{
  "d_expert": 48,
  "d_shared_expert": 0,
  "router_score": "softmax",
  "normalize_top_k": true,
  "router_cosine_scale": 14.0,
  "lr_router": 0.000438,
  "norm_eps": 1e-06,
  "lr": 0.0077,
  "grad_clip": 1.0,
  "batch_tokens": 32768,
  "seq_len": 512,
  "dataset": "wikipedia_en"
}
Below are experts of layer 9 (counted from 0) of a mixture-of-experts language model. Rows are named gate (a neuron's input weights, with its number), up (a neuron's input weights, with its number) and show model dimensions 160-239. Each number is 128 + 24 x the weight over its row's rms, rounded and kept within 0 to 255.
Before each expert's rows: "comes after" lists some tokens at least twice as common just before its tokens as in all text; "gets" lists some tokens that make up at least twice as much of what it gets as of all text. This comes from a sample of Wikipedia text that the model never trained on. Tokens count by the router's weight.

# expert 18
comes after: "1", "2", "0", "3", "4", "9"
gets: "2", "1", "3", "4", "0", "5"
gate0 [136 103 119 123  93 113 147 143 104 108 106 138 136 107 155 145 148 127  92 118 112 133 126 166 100 111 141 138 127 131 119 158 100 148 105 129 103 140 175  97 132 115 173 111 110  78 170  86 113 105 169 141 173 154  94 102 104 125 103 150 136  90 136 147 131 126 164  88 109 106 109  89 136 123 154 129 117 137  94 106]
up0 [152 116 110 144  90 117 108 110  85  82 134  64 105 153 124 141 147 172 156 101 127 136 132 147 136 135 141 113 145 155 127 154 131 110 109 137 113 174 157 127 143  80 129 149 112 116 154  90 120 117 144 115 126 140 137 132 120 121 167  78 117 190 112 117 103  89 144 128 117 106 146 123 137 139 134  74 127 108 123 138]

# expert 3
comes after: "\n", " |", "|", "-", " (", ":"
gets: "-", " (", "|", "=", "–", " List"
gate0 [177 146 101 148  97 153 149 137 185 146 127 129 149 109  93 114 115 125 143 108 128  95  97 113 110 109  87 135 133 107 114 153 110 128 112 167 142 127 148  83 123 133 144 136 121 145 144 167 153 129 123 137 123 128 122 191 158 149 117 151 123  98 165 127 113 131 146 133 128 110 110 127 172  95 212 112 151 138 143 121]
up0 [148  94  98 118 146  99  69 116  92 121 136 128  86 127 152 156 118 143 124 163 135 115 109  88 130 153 121 160 116  87  92 125  98 105  96 124 123  73  94 110 132  97 126  94 149 129 155 139  85 122 130 177  99  96 106 138 129 163 127 142 121  99  93 103 128 138 166 141 147 105 145 150 105 130 140 106 165 155 175 121]

# expert 19
comes after: "\n", ".", " \"", ")", "==", ")."
gets: "-", " \"", "|", " -", " He", " ("
gate0 [158 173  94 136  85  97 152 128 144 174 110 126 140 133 179 147 164 116 134 121 102 105  88 125 126 116 149 118 140 144 130 103 128 143  72 111 140 131 119  78 136  84 162  99 146 103 133  58 153 124 141 145 159 141 166 122 107 140  83 138 113  89 161 140 157 136 173 179 102 138 124 132  97 122 157 149  76 167 115  99]
up0 [ 94 107 129 122 133 112 138 145 109 110 145 150 153 126 144  96 103 115 116 161 171 180 164 157  91 126 166 152 130 152 133 110 102 101 102 121 132  78 111 124 178 133 142 117  83 144 169 117 137 141 131 146 166 162 113 141 117 163 127 100 153 105 119 118 163 131 152 161  98 131 176  98 136 163 128 149 129 147 135 122]

# expert 22
comes after: " |", "\n", "|", "==", ".", " was"
gets: " ", "|", " life", " —", " Team", " born"
gate0 [154  98 123 145 129 156 114 145 156 123 127 142 141 107  79 124 102 137  81  96 142 130 109 137 136 116 179 112 137 119 131 162 138 127 118 147 128 134 139 124 134 122 116  85 128 122  85 153 119 136 111 148 118  93 133 109 113  74 115 153 126 132  86 109 121 153 140 166 175 116 151 159 116 127 129 152 114 150  98 154]
up0 [133 180 159  88 136 156 107 146 120 127 119 155 147 103 146 164 180 157  66 133 127 181 128 132 144 107 148 118 177 146 141 107 137 170 139 141 163 131 112 126 147 136 123  83 117 131 111 140 115 133 113 150 167 108 146 132 135 120 105 136 113 167 124 128 115 123  91 112 109 121 129  94  92  96 140 155 103 101  81  89]

# expert 8
comes after: " |", " ", " (", ":", ";", "|"
gets: " ", " a", "2", "1", "3", "4"
gate0 [123 160 135 103 132 134 153 107 118 164 128 115  99 128 146 135 111 162 199 120 129 124 148 147 116 144 125 153 154 115 122 136 116 124 137 132 124 143 119 107 138 126 145 133 136 126 120 141 132 142 125 189 146  99 126 132  99 147 137 166 182 147 172  83 113 147 118 125 130 137 147 120 133 143 132  96 149 106 182 116]
up0 [121 174 154 113 112 135  85 143 189 174 131 115  90 119 105 110 104 135 118 107 102 162  92 101 120  81 146 101 133  90 175 127 130 121 110 100 184 101 152 140 145 114 120 128 107 170 150 138 178 118 129 123 134 129 159  90 178 121 153 120  86 128 123 104 121 132  81 173 159  95 124 117 127 124  94 146 132 100 182 106]